config.toml
d_model = 320
n_experts = 16
experts_per_token = 1
router_score = "sigmoid"
routed_scale = 1.0
balance_loss = 0.00266
lr_router = 0.00105
head_dim = 32
parallel_block = true
init_std_qkv = 0.0229
optimizer = "soap_variant"
beta1 = 0.95
grad_clip = 1.0
warmup_steps = 200
dataset = "wikipedia_en"
Below are experts of layer 3 (counted from 0) of a mixture-of-experts language model. Rows are named router (the router's row for the expert) and show model dimensions 0-79. Each number is 50 + 15 x the weight over its row's rms, rounded and kept within 0 to 99.
After each expert's rows: a language model's description of what the expert responds to. This comes from a sample of Wikipedia text that the model never trained on.

# expert 13
router:49 49 54 54 66 42 40 35 54 43 64 33 28 22 55 53 47 74 37 63 34 56 56 70 49 47 27 33 64 32 56 70 45 63 45 26 52 60 58 45 64 27 47 43 47 37 47 59 38 51 49 85 68 49 51 57 45 38 80 53 63 59 43 55 72 71 44 99 45 69 44 41 62 49 52 46 55 55 54 46
Prepositions. Prepositions after verbs or nouns, especially in, to, on, from, by, at, of, as in "station in Tokyo" or "in 2007".

# expert 8
router:22 30 44 50 66 11 30 47 54 42 42 45 38 16 54 54 36 71 40 33 38 46 58 83 39 54 30 48 62 50 44 49 42 45 48 19 25 51 40 51 66 51 72 48 85 83 66 56 43 55 46 43 43 77 59 73 64 55 61 55 52 53 38 17 48 86 24 62 45 77 54 58 56 39 54 51 47 51 48 64
Sentence-final punctuation. Periods ending sentences, plus periods in abbreviations (U.S., V.), question and exclamation marks, and closing == of section headings.

# expert 3
router:45 32 62 47 63 39 50 39 09 47 10 50 47 51 44 24 35 54 46 27 57 51 60 62 54 62 77 71 62 36 59 22 54 20 71 57 80 48 69 52 41 80 59 33 36 63 38 41 53 46 51 41 57 50 47 35 46 55 44 79 54 23 47 51 20 56 39 69 43 33 48 45 51 61 52 87 70 39 63 44
Name-initial fragments. First word pieces of personal and place names, often after commas or table pipes: Al, Hu(go), Ka(huta), Brad(en).

# expert 6
router:19 31 31 48 50 32 35 57 41 25 53 43 14 32 50 55 56 50 40 74 39 37 39 58 66 60 57 45 31 64 45 17 62 41 56 51 60 46 26 35 31 62 71 50 26 34 39 53 30 54 40 51 57 57 74 79 56 36 74 77 64 41 26 28 58 37 66 68 41 72 55 51 55 60 57 54 71 46 53 84
Digits in years, numbers. Single digits inside years and numbers in tables and prose, such as the 1 in 2010 or 2017, plus some mid-word pieces.

# expert 7
router:11 37 61 41 61 24 35 61 37 42 45 41 49 65 52 53 80 52 52 55 31 62 69 89 81 53 48 57 44 38 38 47 54 51 46 52 52 64 50 52 49 55 50 54 39 54 45 48 37 55 51 72 57 70 60 55 51 47 38 79 77 57 52 00 36 42 56 78 60 62 46 53 55 44 66 39 78 64 32 41
Articles and line breaks. Determiners starting a noun phrase, mainly the, a, The, an, its, plus line breaks and == section-heading markers.

# expert 12
router:37 61 50 54 53 25 43 51 37 43 48 42 40 15 52 50 41 82 44 53 49 67 96 57 48 50 49 37 61 11 34 43 38 48 49 20 70 65 53 61 47 43 54 49 53 39 58 56 66 46 49 77 48 70 47 57 61 57 37 66 56 46 50 26 58 56 48 58 49 48 58 37 41 27 50 55 53 59 47 84
Opening parentheses. Opening parenthesis after a title or name, introducing birth dates, disambiguators, pronunciations or IUCN status, plus subscript and bracket openers.

# expert 10
router:43 36 63 45 42 46 38 73 38 34 66 25 28 25 30 35 48 45 40 44 43 63 51 50 51 64 24 29 65 58 56 00 33 28 59 60 61 53 50 58 62 63 65 43 45 63 49 40 35 56 49 59 48 58 90 92 63 43 47 95 71 32 39 33 73 64 44 87 60 55 43 38 45 44 37 33 43 42 54 51
Verb suffixes, word middles. Inflectional endings like ed and ing after verb stems (renewed, reversed, retained) and inner pieces of names and words (Franz, Rockhampton).

# expert 2
router:33 62 72 88 60 31 27 55 45 48 30 38 65 21 49 49 59 64 54 48 39 39 82 76 48 60 64 39 36 53 49 34 55 41 58 45 31 59 47 40 66 39 49 47 53 64 61 67 51 58 48 32 47 72 82 52 52 64 45 60 74 47 47 15 40 62 36 87 44 84 53 42 43 21 42 72 57 42 50 63
Commas and conjunctions. Commas, dashes, and, ampersands and similar list or clause separators, especially commas after goal minutes in football match scorer lists.

# expert 9
router:50 42 16 49 57 64 42 67 46 35 36 34 67 34 51 54 52 63 30 41 20 53 43 31 62 53 77 57 32 10 40 44 60 60 60 34 75 55 49 42 72 39 74 45 48 24 40 50 62 48 51 49 40 70 61 88 49 43 77 64 69 65 43 23 80 67 59 48 69 59 62 54 53 38 82 48 46 52 57 48
Possessive and non-Latin pieces. Apostrophes and s in possessives like Bolton's or it's, suffixes like ic and ian, and bytes of Thai or accented characters.

# expert 0
router:47 62 51 49 64 34 41 60 18 54 51 36 40 25 48 35 63 45 25 67 47 39 41 60 50 51 57 26 32 25 42 30 41 42 56 14 61 63 58 40 34 45 38 44 50 60 31 50 51 66 43 70 60 84 78 77 68 39 42 74 72 53 37 21 62 54 87 65 51 58 67 76 58 12 67 43 57 35 54 69
Word-final pieces, taxonomy colons. Word-ending pieces of names and words (os, ers, vers, ton) and the colon after Species in taxonomy lists, plus of.

# expert 14
router:58 39 50 61 69 49 53 52 14 25 51 37 24 30 47 36 48 41 57 54 34 47 45 45 81 25 35 54 40 68 50 26 08 38 61 29 59 47 63 63 27 97 31 49 53 71 26 64 42 53 48 52 52 53 68 32 62 29 54 52 35 61 52 15 56 42 63 42 57 75 57 39 58 56 73 80 66 59 59 55
Adjectives and verbs after articles. Common adjectives, comparatives and verbs right after the, a or a subject, such as other, more, larger, known, managed.

# expert 11
router:61 52 30 59 62 62 50 69 52 47 34 52 43 72 36 10 21 57 46 64 67 54 50 58 50 37 46 28 41 12 45 70 68 48 47 58 43 18 67 56 37 49 40 26 51 34 52 43 49 52 52 41 43 42 72 83 50 31 35 34 45 62 38 43 44 52 43 68 99 47 53 49 66 55 45 55 51 39 28 60
Digits in numbers. Single digits inside numbers such as coordinates, dates, scores, chemical formulas and statistics, e.g. 51°31′, 2024, 10.11.

# expert 1
router:44 25 23 49 43 56 49 40 52 51 45 43 56 32 50 34 55 76 72 38 64 55 46 50 54 34 44 61 37 21 26 24 47 61 68 65 50 26 56 54 66 95 63 43 64 38 26 55 59 47 54 49 55 70 82 93 48 51 28 44 48 44 30 59 31 46 66 45 37 53 85 41 54 49 48 64 73 33 59 68
Media work nouns. Nouns naming creative works and their reception, often after "the" or in section headers: film, album, series, gameplay, Reception.

# expert 4
router:56 42 82 51 47 61 60 34 66 57 25 53 99 68 57 53 46 30 38 30 37 70 47 55 39 36 31 61 33 62 62 66 74 56 48 47 40 67 53 67 74 49 63 55 56 57 37 67 47 50 62 57 64 72 27 70 40 51 49 32 26 41 50 48 57 51 41 24 75 56 52 38 69 14 41 33 47 52 52 67
Infobox field labels. Line breaks, equals signs and field names in infoboxes and taxonomy lists, such as Family, Order, Genus, Website, Services.